config = dict(
    n_experts=32,
    d_expert=128,
    balance_loss=0.000198,
    init_std_router=0.0225,
    lr_router=0.000471,
    norm_eps=1e-05,
    tie_embeddings=False,
    batch_tokens=32768,
    dataset='wikipedia_en',
)
Below are experts of layer 7 (counted from 0) of a mixture-of-experts language model. Rows are named router (the router's row for the expert), up (a neuron's input weights, with its number), down (a neuron's output weights, with its number) and show model dimensions 0-47. Each number is 128 + 24 x the weight over its row's rms, rounded and kept within 0 to 255.
Before each expert's rows: a language model's description of what the expert responds to. This comes from a sample of Wikipedia text that the model never trained on.

# expert 31
It responds to: Consonant word pieces. Consonant pieces n, g, p, c, wh inside or beginning words, often doubled letters or foreign names: Treb-n-je, plan-n-ed, emer-g-ency, wh-ite.
router [135 143 118 124 101  89 132 118  84 123 138 119 102  77 138 108 171  91 104 135 107  99  88 119 157 155 107 120 123 119 165 144 154 161 134 152 150 129 128 118 110 112 149  75 121 113 126 169]
up0 [118 135  74 127 135 175 117 118  98 101  77 108 114  93 142 134 142 144 109 117 127 132 133 102  96 137 151 103 151 117 133 153 109 198 105 127 123 104 145 174 114  84 119 142 105 166 106 177]
down0 [173 131 137 133  86  92  91 156 139  88 138 158 152 164 144 136 162 147 111 138 132 138 111 134 123 115  94 114 137 140 144  90 122 104  66 135 134  97 131 113 117  93 127 158 139 150 141 165]
up1 [151 117 101 111 138 147  99 119 138 118 134  94 128 138 128 141 126  77 120 136 123 154 101 111  77 107 105 125 109 154  99 133  93  91 134 157 154 139 110  93 123 133 140 127 139  91 108 112]
down1 [126 124 117 161 129 125 110 143 150 123  81 129 127 115 113 125 121 141 134  93 117 129 126 117 118  68 174 130 153  95 147  94 136 133  71 129 140 165 121 132 111  98 100 148 142 104 106 102]
up2 [132 184 165 119 129  97 141 128  68 164 134 116 102 111 146 157 121 113 161 171 115 110 150 130 188 113 104 109 120 149 166 116 153 140 104 124 102 147 139 123 138 121 144 164 143 131 155 132]
down2 [123 119 104 157 145 127  66 119 114 149 116 103 104 124 137 124 143 112 136 129  90 120 169 140 147  99 124 155 137 129 113 142 129 136 137 179 105 131 115 167 109 130 131 159 131 135 124 144]
up3 [ 62 128  84 109  63 147 113 145 141 136 111 109 157 102 111  83  90 152 150 151 158 129 131 137 109 114 123 126 117 126 148 131 171 140 138 121 105  94 104 105 122 139 151 121 131 106 170 132]
down3 [122 149 117 130 117 135 125 128 156 131 157  89  66 162 127 163 154 146 135 137 170 111 123 180 103 137 171 137 135  81 117 117 128 117 107 137  87  65 154 110 140 116 107 175 146 115  91 151]
up4 [ 99 143 150 145  86 101 120 111 125 126 130 143 101 114 135 137 157 137 116 168 128 127 186 130 127 186 170 116  99 154 149 118 129 106 107 128 167 158 153 165 132 111 150 124 127 140 156 165]
down4 [122 116 126 107 120 126 155 128 134 106 135  89 129 124 120  84 147 143 133 146 135 138 148 123 121 172 109 169 146 164 120 162 141 117 224 121 118 161 147 110 169 138 164 140 132 134  94 127]
up5 [111 141  81 114 121 133 159 150 103 154 123 128 109 110 140 142 116 115 127 158 127 112 131 109 160 183 126  86 171 111 131 166  69 120 102 182 135 159  87 135 132 124 150 122 115 129 144 186]
down5 [171 101 109 161 135 145  93 150 105 112 103 101 125 123 106 129 164 128 146 169 155  92 109 140 141 139 159 150 128 160 164 136 134 136 131 141  71 165 189 118 152 113  87 168  83 131 124  93]
up6 [151 160 153 114 112 121 181 116 106 145 142  77 153 137 113 117 159 139  94 110  98 128 132 147 129 138 118 149 109 161 119  92 122 106 117 146  93 156  86 146 103 148 130 132 118 131 185 135]
down6 [142  97 114 110 101  96 116 123 133 135 126 142 124 123 139 127 138 132 111 158 136 118 155 146 130 112 142 115 144 115 151 111 133  98 119 147 127 128 146 113 150 159 103 144 142 131 108 126]
up7 [116 162 140 144 128  95  80 142 120 139 104 109  64 112 121 101  92 144  96 151 141 176 112 129 133 116 189 119 122 125  96 130 154 179 153 122  93 180 130 118 156 136 125 125 110 148 106 125]
down7 [139 136 133 111 117 150 130 110 124 150 106 117 123 115 126 138 138 118 137 114 140 159  94 148 110 126 128 132 104 111 141 147 138 119 102 128 114 156  97 136 107  88 101 147 164 125 129 133]
up8 [101 138 133 174 141  84 126 155  99 119 146 157 108 129 121 129 140 127 144 131 131 111  80 141 129 113 135 142 102 130 163 130 147 167 111 168 179 111 112 106 124 140 129 148 154 153  99 146]
down8 [126  93 137 169 146  99 144 105 106 141 114 129 109  99 143 130 178 111 115 124 174  93 117 149 100 102 117 132 166 174 149 136 140  95 174  85 140 137 101 137 101  96 167 137 125 137 132 126]
up9 [142 135 153 170 129 119 121 108 113 138 137 128  77 127  95 109 132 153 147 154  98 120 118 149  85 161 130 133 138 165 165 138 145 105 151 146 137 154 132 158  89 154 156 146 153 106 115 128]
down9 [164 168 121  93 115 133 114 141 141  99 133 130 125 116 124 113  93 165 143 109 172 117 125 129 123 164 139 131 133 152  86 149 112 149 144 154 158 139 150 163 138 137 127 111  92 100 121 130]
up10 [121 122  99 133  96  88  96 113 146 142 111 130  83 149 137 107 170 111 122 150  97  99 135 138 189  93 120 119  91 135  99 131 109 123 177 170 155 166 135 137 115 116 128 101  64 121 109 164]
down10 [119 121 170 155 113  94  87 165 136 155 131 108 148 148 131 122  78 107 142 163 107 146 134 134 145 116 115 114 122 164 119 113 146  94 117 100 144  98 118 156 105 127 112 115 122 131 153  80]
up11 [160 138 137 159  90  85 138 159 128 114 142 136 113 115  91 122 140  96 154 136 135  68 146 118 111 108 118 131 131 128 125 121 132 101 122 141  99 184 121 126 137 122 123  92 129 127 131 154]
down11 [148 139 143 140 134 117 126 169 133 128 120  85 107 135 123 149 103 134 166 122  94 117 118 155  66 121 155 143  93 184  97 105 126 124 100 111 129 134 129 118 101 105  86 121  97 130 138 131]
up12 [117 144 169 131 106 159 133 155 113 107 165 142 120 130 132  96 158 117 118  95 135 124 162 126 134 109 135 151 100 137 116 145 157 161 146  99 138 157 129 143 123  80 122 114 134 163 133 148]
down12 [117 107 168 127 134 166 103 149 124 128 134 175 127 174 100 143  82  79 101 169 140 105 132 149 125 111  75  94 136 151  98 144 147 123  96 161 126 137 146  95 128 124 145 123 151  62 144 131]
up13 [128 172 118 122 103 151 153 175 108 128 107  90 114 121 126  94 176  95  82 108 169 118 142 131 101 111 132 136 131 109 128 176 154 126 116 141 121  77 175 148  90 138 155 124 110 135 103 134]
down13 [135 117 142 103 120 118 136  91 162 155 146 123 146 165 124 150 156 151 193 150 113 146 146 154 147 114 131 118  92 122 131 110  85 102 127 133 101 115 107 115 128 154 125 144 121 129 117  99]
up14 [111 129 108 122 119 147  84 101 134 176 156 136 151 107 150 142 154 127 127 150 158 111 156 119 104 177 160 100 165 162 120 161 142 126 145 131 151  68 118 131 135  97 159 154 120  90 120 154]
down14 [125 147 139 149 158 162 123 150 152 142 118 141 148  99 153 131 115  86 168 176  97  93 101 100 111  77 147 126 126 122  99 141 154 126 119 121 141 147 102 140 168 124 122 118 120  90 111 127]
up15 [104 149 142 136  98 142 128  69 149 181 159 108 132 171  93 112 114  75 178 108 112 151 169 124 118 144 135 175 103 117 108 105 119 156 176 120 120 141  67 142 102 136 121  90 132 145 127 111]
down15 [121 128 134 124 134 134  99 123 129 124 160 120 155 156  86 121 142 174  90 147 141 124  88 104 161 170 143 125 142 139 128  87 120 104 134 132 128 119 109 147  96  84 148 122 117 150 134 112]
up16 [ 83 140 153 139 108 135 153 143 111  95 137  94 129 147 134 132 104 118 116 168  92 134 154  85 138 130 140 101 138 106 115 104 142 152 162 145 151 112  94 148 125 113 149 131 119 140 107 106]
down16 [129 116  96 164 102 165 129 140  99  86 120 130  70 109 184 124 116  89 140 123 182 123 138 139 144 114 128 182 112 153 110 188 174 137 143 108 145 111 135 123 199 101 131 116 128 111 143 140]
up17 [101  90 121  99 155 126 126 103 107 114  82  83 142 136 107 124 132 111 145 142  95  91 170 158 106 153 129 160 130 103  98 127 133 179 113 107 102 173 155 101 156 161 110 176 130 182 135 154]
down17 [110 165 124 113 136 176 131 145 101 142 122  97 133 161 118 128 137 112  80 123 133 107 111 132  84 143 117 149 129 126 150 126 107 105 156 116 102 179 157 124 145 116 171 103 157 144 138 146]
up18 [187  83 163 147 102 120 151  85 165 152 136 115 127 148 118 123 139 133 122 134 105 134 118 122 155 147 106 110 165 119 139 139  71 102 141 138 144 149 119 158 145 131 123 112  84 120 120 116]
down18 [149  86 153 114  94 163 137 109 106 134  97  75 137 135 120 146 171 129 111 142  86 101 182  95 119 169 132 144 107 146 147 151 154 109 146 113 120 126 112 121 134 118 162 129 127 119  96 133]
up19 [110 135 109 155 112 135 133 146 156 136 130 141 157 113 115 169 109  99 111 139 132 128 140 146  94 144 118 110  83 129 127 153 141 118 210 152 139 149 144 101 119  99  80 144 131 135 115  88]
down19 [158 122 150  88 119 135 136  62 151 122 146 115 140 169 173  98 165 158 149 130  98  75 152 112 111 119 144 146 120  93 115 149 120 155 128 159 112 119 118 126 143 187 151 139 149 103 162 154]
up20 [129 120 136 134 149 122 133 138 125 146 163 123 135 102 125 142 148  88 105  99 147 151 127 137 156 102  79 126 118 143 159 163 116 138 135 115 137  63 132 161 135  84  92 132 116 133 113 114]
down20 [136 109 155 110  81 152 127 169 181 132 130 106 139 163 122 149 128 115 140 120 152 201 139 132 143 162 165 137 126 124 162 151 193 140 172 121 122 158 113 108 125 109 129 104 127 126 154 164]
up21 [118 113 103 127 119 201 133 118 118 101 109 110 100 159 115 111 165 102 132 130 135 134 121 129 123 168 116 163 118  96  71 101 139 109 142 123 105 154 161 132  78 104 135 127 145 123 123 121]
down21 [156 101 126 120 122 150 143 125 151 118 122 103 100 102 156 112 144 124 107  80 117 115 149  89 110 125 118  94 103  99  97 127 111 119 177 112 107 159 191 127 168 138 140 128 128 140 135 144]
up22 [106 135 112 164 157  91 129 123 145 139  90 149 115 148 150 132 149 155 103 140 156 125 122 115 120 118 138  90 127 125 190 168 181 123 105 183 121  99 135 170 156 136 152 160 100 147 157 148]
down22 [177 117 132 143 130 169 148 104 165  87 109 117 122 125 112 120 129 110 127 126 126 168  93 155  97 178 134 141 111 113 125 123 109 108 117 118 167 116 123 156 157 128 107  93 149 106 150 152]
up23 [170 133 141 120 119 137  91 148 130  93 124  94 151 126 144  98 120 115 110 134 126 147 109 148 146 115 106 113 118 119 101 108 125 152 117 132 112 156 116 158 121  98 135  93  89 159 132 129]
down23 [140 107 108 103 169 132 145 136 161  81 135 132  64 121 113 103 171 114 120 104 125 135 135 160 116 104  62 134 167 142 132 145 161 129 116 177 163 139 104  92  83 142 136 139 121 174 141 147]
up24 [137  91 141 138  90 148 103 169 155 139  92 133 156  96 186 139 139 117 107 150 124 135 106 113 174 108 130 128 129 115 104 129 135  82 117 136 107 108 130 163 122  94  89 144 104 109 139 139]
down24 [ 70 109 120 101 109 134 141 109  99 117 130 143 129 144 149 150 100 171 143 148 124 106 155 127 161  95 156  93 109 137 145 124  97 138 133  81 109 129 161 126 129 167 137 153 121 122 114 143]
up25 [123 103  58 122 156 131 140 124 107 107 124 136 114 139 127 143  82 144 103 166  94 112 127 139 127 118 140 168 107 105 138 128 116 117 139 128 142 135 106 162  89 102 116 145 135 139 137 108]
down25 [129 152 119 107 147 180 158  96 178 116 153 160 133 116 148 112 133 138 132 114 175 143 159 125 138 132 110 105  97 149 102 118 129  96  65 131  94 139 132  91 150 151 134 138 113 130 139 145]
up26 [163 167 139 135 103  93 109 123 110 123 160 144 147 131 124 103 121 141 100 105 129 143 178 150 123 129 153  90 195 160 113 115 154 123 139  85 149  87 110 102 137 134 136 143 111 137 115 128]
down26 [137  97 123 117 106 113 119 112 183 115 106 117 174  97 127 102 132 114 143 109  82 146 124 141 144 121  78 150 128 136 101 144 117 155 139 120  85 120 130 153 103 146 101 135 120 115 109 123]
up27 [169  78 110 123 189 134 122 128 112 113 158  93  60 114 127  89  95 145 109 115 139 161  86 139 147 139  97 151 153 105 130 119  83 141 123 151 146 140 170  76  96 145 141 105 136 144 107  99]
down27 [127 114 117  88 118 105 143 102 116 141 100  91  84  97 102 127 123  96 126 148 117 133 126 180 102 134 154 144 117 138 131 132 119 136 132 136 139 103 119  96 152 131 139 156 157 100 108 118]
up28 [141 122  79 100 152 136 115 142 124 126 103 110 106 151  70 154 128 170 116 130 141 145 108 129 144 149 132  86 133  71 133 141 115 129 165 102 152 146 118 144 129 124 130 114 129 118 136 141]
down28 [120 121 170 161 120 119 161 106  64 129 104  94 124 133 104  92  80  76 126 101 133 110 119 153 136 113 132 140 154 123 148 130 151 187 115 107 144 137 125 119 121 148 103 170 116 133 174 173]
up29 [104 119 138 169 122 139 139 112 159 112 166 135 134 148 111 117 158 141  96 119 155 194 167 125 130 126 152 103 122 144 136 105  95 138  98 132 131 126 169 160 160 156 121 140 122 111 155 107]
down29 [113  95 140  93 144 139 128  81 125 107 119 148 137 123 135 165  83 130 115 135 133 124 139 143 140 123 105 144 132 126 115 113 101 120 142 123 147 121  81 144 108 171  98 135 109  75 170 165]
up30 [137 107 132 153 137 119 123 163 117 106 143  87 117  89  88 172 161 118 151 122 117  69 107 153  82 106 132 142 164 136 112 129 168 150 128 140 147 167 158 116 136 108 115 138 145 103 183 142]
down30 [101 107 139 126 136 130 145 149 153 148 122 132 114 185 136 120 172  99 128 112 136 134 134 148 142 162 116 112 103 144 145 134  91 135 137 134  84 148 103 115 117  94 134 108 145 119 159 123]
up31 [ 98 110 133 137 159 125 158 133 152 124 172 134 118 100 134 143 143 159 153 133 124  99 160 121 113 173 110 190 146 127 133 149 104 110 156  82 151 148 155 137 125 108 132 104  87 115 140 146]
down31 [136 113 120 156 143 124 115 177 109 102 126 106 115 130 133  97 152 127 102 142 167  80 106 169 144 145 151 160 155 170 101 113 144 113 111 164 144 137 144 126 145 108 124 168 114 101 108 185]
up32 [178 107 163 127 115 121 164 131 139 135 139 143 132 124 121 140 140 114 175 148 125 135 162 135 132 131 101 122 119 125 134 112 114 105 109  85 134 148 121 168 169  98 117 151 126 166 138 125]
down32 [150 180 154 114 131 128 149 101 137 107  89 150 123  91 105 129 100 167 128 130 125 139 155  85 119 119  91 123 141 133 114  76 153 129 114  97 145  94 133 108  99 122 117 204 142 130 155 129]
up33 [141 134 139 124 136 149 126 158  95 136 129 162 126 152 174 117 148 121 139  71 123 131 125 144 107 139  87 103 142 115 165 149 144 115 170 118 130 159 163 127 128 101 172 127 109 132 109 123]
down33 [ 99 164 127 151 136 105 149  72 147 143 135 148 141 165 142 138 122 142 149 130 112 163 160 153 157 115 133 136 147 162 111  81 114 125  96 142 115 146 123 105 116 138 133 108 150 162  76 134]
up34 [152 141 134  79 124 126 102 103  86 135 148 121  92 136 158 111 141 108 131  90 134 123 115 106 149 157 120 147 113  95 134 134 141 106 141 136 127 149 137 134 107 143 139 176 128 106 104 175]
down34 [129 109 121  99 107 120 160 104 119 194 107 135 133 122 156 133 113 164 115 161  77 130  98 121 123 115 115 125 122 186 135 112 132 156 156 138 138 136  84 144 173 137 108 115 155 140  98 116]
up35 [118 123 153 156 125 113 142  84 127  97 123 143 147 158 153 143 156  99 175 112 135 100 110 121 107 130 135 130 136 151 144 131 110 131  97 105 126 125  90 124 125  65 100 119 161 102 166 127]
down35 [ 90 141 104 129 118 116 126 128 100 135 107 151 146 156 101 107 112 167 138 148 164 139 113 156 113 111 127 146 126 115  94 109  92 143 145 164 119 169 100 150 151 141 130 102  91 156  96 141]
up36 [135 158 115 108 125  64 118 114 146 136 118 127  88 164 132 118 121 153 116 134 118 137 108 121 150 119  97 178 133 108 152 130  95 139  72 137 158 161 117  97 118  86 133 136 155 126 119 146]
down36 [101 131 150 119 142 137 173 115  95 164 110 169 125  98 135  84 137 134 133  94 120 112 124 138 168 125  99  85  89 100 144 135 145 118 144 132 116 111 171 185 160 173 116 115 123 109 135 148]
up37 [ 96 104 147 127 124 144 110 132 113 152 117 174 136 119 168  92 112  97 171 119 126 142 121  97 112 131 106  95 114 110 185 112 129 179 159  97 148  87 132 110 115 158 140 112 165 103 123 114]
down37 [152 117 150 131 107 144 143 153 155 102 158  92 130  90  87 134 124 156 129 144 184 114 133 172 155 110 117 111 151 141  73  61 130 107 117 142 130 112 127 136 112  99 131 136  78 117 120 169]
up38 [116 125 142 122 149 163 125 133 127 104 135 120 104 120 157 124 135 151 127 113 112 114  89  88 123 111  99  96 166 109 133 123 164 146 165 137 170 111 130  97 117 135 137  49  82 136 153 101]
down38 [179  95 133 143 127 110 161 124 131 127 134 164 208 138 130 135 112 131  82 155  80 136 153 120 164 134 130  74 136 159 108 120 140 120  99 122 133 147 120 120  95 122 129 151 142 196 104  81]
up39 [151 124 137 135 150 107 136 121 139 116 121 145 137 112 127 124 138 144  85  90 122 119 147 157 102 171  98 125 161 147 130 134 165 156 152 133 118 143 143 117 106 164 141 125 149 137 106 153]
down39 [150 141 114 152 119 141 125 122  85 101 143 148  73 150 151 126  99 123 116 144 139 116  95 124 153 106 148 101  86 106 116 150 140 120  97  98 110 147 137 132 159 123 105 115 122 120 133 104]
up40 [ 99 123 116 159 112 126 135  99 169 169 148 145 146 124 169  95 131 149 107 132 139 102 120 146 134 200 108 131 116 139 120 124 145 130  87 112 113 114 135  83 161 127 125 109 136 114 183 166]
down40 [126 169 178 161 143 114 145 133 137  97 127 113 103  90 133 130 111 122 150 118  96 151 162 128 170 136 160 124 139 130  94  77 133 117 105 155 126  70 134 125  91 114 144 112 158 158 120  83]
up41 [140 129 117 115 125  92 145 149 105 106  77 130 116 153 163 146 141 152 160  91 123 119  78 169 157 139 187 131 130 164 145 140 123 169 121 138 166 133 125 143 126 142 126 143 128 148 134 169]
down41 [105 117 128 135 115  87 108 112 149 128 134 104  98 167  75 116  78 103 114 125 117 112 151 113 130 171 130 118 177 119  91 119 131 122 162 117 114 124 173 172 101 159  67  96 147 109  96 151]
up42 [136 155  75 114 164 130 121 117 158  84 193 137 109 111 108 122 159 110 130 124 130 117 108 114  77 114  95  92  98 147 159 119 165 126 128 157  76 154 169 135 113  96 111 121 134 161 163 125]
down42 [107 157 121 135 124 129 107 133 113 108 162 102 122 161 152 124 117 101 112 112 150 132 133 134  84 122 137  89 128 141 147 123 146 130 146 151 128  81 111  94 122 129 110 143  71 129 108 103]
up43 [144 144 121 159 105 128 126  87 114 128 122 121  98 144 120 145 118 143 156 147 102 115  65 119 144 167 100  85 122 156 150 113 106 159 146 146 122 131  90 136 111 100 139 136 127 135 108 133]
down43 [171 133  73 134 167 117  84 145 116 108 120 131 116 117 170 105 129 118 155  97 176 145 128 116 115 144 135 148 100 129 110 114 146 145 172 147 167 137 123 179 168 156 120 114 116  95 142 202]
up44 [135 137 125 124 123 128  96 107 106 111 102 136  93  93 166 101 128 126 153 137 172 124 122  97 131 133 146 133  99 112 132 135 130 163 124 136 141 112 112 144 106 107 131  74 137 118 116 127]
down44 [135 108 128 150 118 139 164 111 115 134 145 146 102 182 157  95 134 133 134 158 132 112 124 157 146 139 141 109 106 142 162 127 143 122 161 143 174 136 140 129 125 114 111 154 123 118 108 134]
up45 [150 126 154 145 117  59 117 102 136 142 128 126 133 106 136 132 118 184 113 111 134 165 130 103 155 119 118 147 133 131 146 107 161  78 131 112 103 125 115 179 130 182 132  69 106 159 108 133]
down45 [155  81 146 136 122 111 122 169 130 113 151 163 106 111 104  67 153 111 156  92 129 121 134 178 135 116 119 156 168 122 121 116 131 131 163 101 142 121 109  74 110  97 146 127 144 147 146 135]
up46 [ 65 149 117 148 139 134 124 190 142 158 147 109 137 146 156  55  92 115 123 173 179 108 142 105 151  92 119 135 188 160 133 127 135 169 121 156 173 120  63 172  96 121  89 114 126 109 114 152]
down46 [133  88 158 153 158 138 118 131 122 142 152  97  96 127 129 106 108 175 122 122 170 115  83 123 147 180 145 161 141 149 127 120 126 117 126 111  92 147 115 159 122 113  90 105 125 157 105  75]
up47 [117 130 115 116 113 110 100 132  94 105 147 134 160 142 141 130 114 107  98 119 120 138 100 148 150 118 135 130 135 132 111 146 140 135 121 156 151 151 184 155 161 180 144  69  93 105 113 118]
down47 [140 139  61 148 130 122 149 100 163 119 163 118 129 120 120  86  31 127 117  74 154 146  86 138 117 101 116 120 183 118 109 158 182 145 118 164 169 119 136  94 152 111 123 130 151 118 166  92]
up48 [107 160 129 117 158 120 109 140 120 178 171 152  98 110 144  95 115 104 110 158 120 142 150 161 123 129 151 112 134 136 102 105 167 111 159  87 136  99 139 137 177  90 125 108 135 129 132 185]
down48 [ 82 109 126 148 141 155 125 126 137  97  97 155 155 137 134 119 142 145 128 116 115 138 139 138 190 150  88 102 125 123 174 109 162 181  62 138 115 149 106 173  96  86 151 137 139 133 121 159]
up49 [123 144  92 140 154 118 146 145 161 137 137  94  50  90 132 135 141 151 133  91 113 135 112 120 124 127 128 139 150 160 152 140 143 157 129 146 128 144 151 119 153 131 139  95 148  88  93 128]
down49 [138 102 160 116 125 120 136 129 107 105 134 116 150 143 101 135 133 131 112 145 112  72 150 134 135 171 126 109 143 143 133  97 180  87 104 140 144 116  84 137 133 137 146 135 121 127 151 145]
up50 [166 172  98 113 143 105 120 121 139  99 159 123 137 145 105 147 156 121 131 113 193 108 127 109 155  69  88 141 133 169 164 148 143 120 179 146 158 164 115  85 145 115 147 179 179 140 119 130]
down50 [111 145  71 130 105 144 104 170 122 131 103 108 100 124 135 140 121 119 125 145 119  75  88 116 136 132 143 108 124 124 125  99 135 107 134 112 125 103 122 110 115 122 127 148 109 138 135 139]
up51 [153  95 173 161 166 127 133 111 117 138 145 139 127 100 145 137 128 106 121 137 125 103 157  92 124 151 189 131 121 106 147 159  87  92 105 120  80 116 120 112  74 129 132 122  93  95 120 153]
down51 [106 148 101 148 139 139 127 123 140 125  76  90 114 132 160 129  90 173 109 128  73 116 131 126 131 149 117 150 118 122 112 150 173  78 118 160 112 112 108 133 108  94 107 156 101 141 186 113]
up52 [145 154 162 127 142 157  99 151 116 100 163 102 141 114 149 138 138 103 150 154 137 134 122 113 147 155 134 109 150  95 137 136 141 178 140 163 143 149 119 137 116 124 128 131 156 105 161 142]
down52 [143 119 137 119 155 151 116 116 138 141 119 151 118 170 110 118 168 151 113 163 124 151  83 132 106 145 128 120 124 178 113 140 132 158 120 186  78 123 147 151 102 120 130  97  85 112 154 114]
up53 [131  77 108 137 133 161 129 118 112 155 196 147 109 110 109 179 127 112 161 134 140 121  98 153 148 130 112 142 113 151 103 133 136 100 150 129 120 152 149 114 120 116 122 128 121 146 155 115]
down53 [151 124 167 111 138  96 105 133 105 138 122 141 121 122 130 131 154 134 161 103 171 135 132  97 179 130 118 109 124 109 103 137  24 158 139  99 110 157 164 156 169 123 119 133 120 141 142  99]
up54 [174 119 177 169 135 120 125 140 118 123 105 129 161 132 165  97 165 158 132 116 101 120 162  90 122 141 132 105 138 186  90 149 108 110 138 124 180 124 130 139 119 125 108  98 124 149 170 139]
down54 [111 116 148 138 111 110 119  97 131 109 115 128 135 131 118 114  92 127 128 117 134 170 160 130 134 140 142  84 110 138 123 143 137 150 137 172 147 153  93 171 136 116 105 152 155 159 180 133]
up55 [144 136 152 142 117 101 146 108 145  99 130 127 100  98 115 130 129 133 115 157 118 139 134 122 136 176 151 105 132 112  65 114 116 121 114 136  83 120 125 117 181 134  92  93 122 166 150 123]
down55 [119 117  97 152 152 125 108 141 165 157 150 131 132 191 127 141 128 147 147 146  98 131 109  95 143 103 103 176 161 150 151 125 115 112 104 152 152  97  69 131 114 111  99 115  82 171 179 137]
up56 [156 121 127  99 165 107 112 164 121 123 111 142 125 113 120 128 148 152 133 148 116  72  98  99 143 157 120 135 152 124 133 143 156 120 157 134 108 162 145 137  96  98 129 157 139 122 162 100]
down56 [ 93 137 145 129 140  75 137 124 160 136 151 139 197 132 158 133 134 100 128 145 114 170 163  98 128 161 104 130  98 137  86 127 122 146 116 148 125  82 172 105 113 132 150 165 133 162 158 142]
up57 [130 134 111  89  92 118 139 120 143 133 139 135 129 101 159  79 143 160  80 125  88 107 111 110 134 121 162 132  97 133 132 132 143 176 135  89 128 146 124 148 136 148 177 123 141 164 153 130]
down57 [116 120 130 131 138 100 143 116 136 120 165 107 104 162 128 100 127 146  71 120 124 129 114 143  98 186 155 151  92 114 130 115 162  88 144  93 145 108 121 153  72 119 134  84 134  88 153 122]
up58 [163 128  91 158  69 118 134 148 116 165 101 136 112 119 145 107  96 127 125 192 134 101 108 115 124 159 153 120 167 106  86 113 140 122 116 108  93 147 126 137 184 157 125 100 144 101 100 152]
down58 [ 94 133 167 106 122 102 147 158  79 106 111 144 127 126 117 116 126 140 154  97 138 155 144 142 109 116 102 104 100 152 120  92 134 130 142 107 130  94 143 105 152  94 104 110  97 109  58 157]
up59 [113 139 137  92 108 105 138 163 166 128 133 138 164 127 110 119 164 117 167  95 139 111 115  92 136  71 142 159 120 149 157 134 132 152 130  97 178  96 126 197 127 126 124 100  99  62  85 109]
down59 [ 96 132 115 150 160 115 134 129 149 164 139 123 124 114 106 143 121 148 132 117 133 170 130 130 113 126 152  95 122  94  83 104 105 147 106 121 146 138 175  68 157 125 132  72 114 168 114 141]
up60 [116 134 167 102 109 152 130 116 133 139 149 134 107  97  92 110 117 125  98 153 120 140 124 123 167  97 103  81 124 131 128 189 111 166 167 108 144  93 138 136 146 148 121 146 180 129 120 104]
down60 [118 157  44 127  92 144 148 115 149 170 117 152 135 158 154 135 104 151 146 124 150 127 164 148 112 114 149 100 129 124 108 135 114 134 123  86  92 100 143 132 134 149 173 135 105  99  74 113]
up61 [133 121 135 138 178 123  94 174 115  95 125 133 109 133 147 145 134 129 121 134  96 153 151  69 113 136 109 122  52 105 116 154 116 118 182 129  81 123 119 106 100  83 103 179  94 106 111  96]
down61 [ 99  84 146 120 119  79 111 115 128 162 102 175 207 123 121 153 112 126 168 154  97 139 137 139 132 140 128 134 134 156 111 101 139 156  94  84 142 127 147 144 130 143 108 103 177 122 149 107]
up62 [105 140 118 147 164 102 131 124 123 110 124 120 139 167 129 128  90  77  91 119  99 119 135 133  61 115 104  98 138 129 149 166  81  91 117 126 125  58 117  91 144 127 142 101 107  80 138 163]
down62 [153 114 125 108  97  97 140 115 116 138 141 140 162 155  57 128 117 160 140 116 141 122 112 118 143 141 124 108 132 157 139 134 169 102 103  92 174 164 109 168 124 134 173 115 111 120 125 140]
up63 [151 176 142 105 112 160  98 139  99  75 123 164 131 105 120 111 179 137 163 145 124 119 119 150 184 118 116 109 128 165 118 119 118 140 148  82 115 131 107 116 140 141 115 169 120 150 119 105]
down63 [131 137 141 107 199 112 132 143 162 115 119 103 136  87 123 115 114 166 116 142 167 172 135 107 114 110 137 135 100 120  89 121 136 172 145 124 136 112 125  80  94 132 173  91 149 138 123 154]
up64 [154 135 126 157 102 126 126 142 127  81 135 106 122 140 130 137 131 164  99 105 120 117 148 131 160 109 107 177  98 184 134 133 149 139 163 165 129 132 122 119 137 156 117  94 114 152  91 146]
down64 [177 163 110  71 109 112  98 126 141 145  96 154 132 130 140  92  95 121 122 135  85 117 121 115 147  97 118 161 139 117 164 146 106 129 128 136 138 115 108  97 112 146 159 131 108 163 149 126]
up65 [ 73 133  97 120  79 148 149 114 139 128 111  91 116 158 125  86 136 113 131 154 117 158  86 109 118  80 131 119 114 148  96 163 119 168 126 142 111  83 131 124 101 195 143  95 151 124 130 135]
down65 [ 97 133 157 109 146 207 124 154 142 143 132 122 123 144 111 136 104 129 150 137 135 101 136 109  88 108 152 167 119 135 165 136 151 158 102 114 128 118  92 142 152  96 111 119  90 112 130 172]
up66 [117  89  99 152 116 121 132  92 129 134 166 115  84 106 147 125 148 104  92 133  97 137  99 170 115 156 153 120 123 146 131 161 158 128 120 147 104 110 148 137 129 146 113 105 155 136 127 126]
down66 [177  98 112 150 171 123 155 161 123 120 129 117 157 148 150 150 125  86  78 123 148 131 120 151 145 111 157 135 157 119 112  98  92 126  91 129 110 110 164  98 123 179 123 126 152 101 131 139]
up67 [132 132 161  78 105 159 121 180 139 136 112  91 134 127 152  93  79 151 119 144 191 160 140 135 131 121 121 133 102 147 138  85 141 176  89 164 114 119 112 142  78 158 103 172 116  83 148 119]
down67 [106 113 162 157 127 120 135  99 104 148 100 114 131 130 122 135 128 103 140 139 149 101 151 148 160  75 111 127 107 123 100 142  73 154 132 107 132 132 139 157 143 143 137 168 174 107 154 160]
up68 [ 87 159 134 133 117  94 137 104 130 128 152 177 155  89 125 130 144 104 138 118 187  75 137 103 158 129 102 124 132 159 124 168 138  84 114 125 157 130 164 117  80 135 156 123 101 120 155 157]
down68 [ 95 156 135 162 190 160 132 115  93 139 133 108 183  95 118 191 155 109 115 164  97 146 166 149 127 137 116 130 114 113 116 118 132 112 148 109 115 147 139 157 134  94 103 120 156 128 167 161]
up69 [109 146 149 127 140 146  58 150 104 163 127  73 106 112 156 158 129 105  87 130 117  97 103 133 151 110 134  87  60 134 114 100 145 154 141 123 153 124 128 134  94 154 133 154 110 129 138 164]
down69 [ 89  96  92  98 150 111 117  94 111 100 137 141 141  91 122 133 164 139 155 126 116 137 111 134 154 146  90 121 128 146 137 111 118 121 103 122  50 112 111  70 128 140 176  97 136 111 142 117]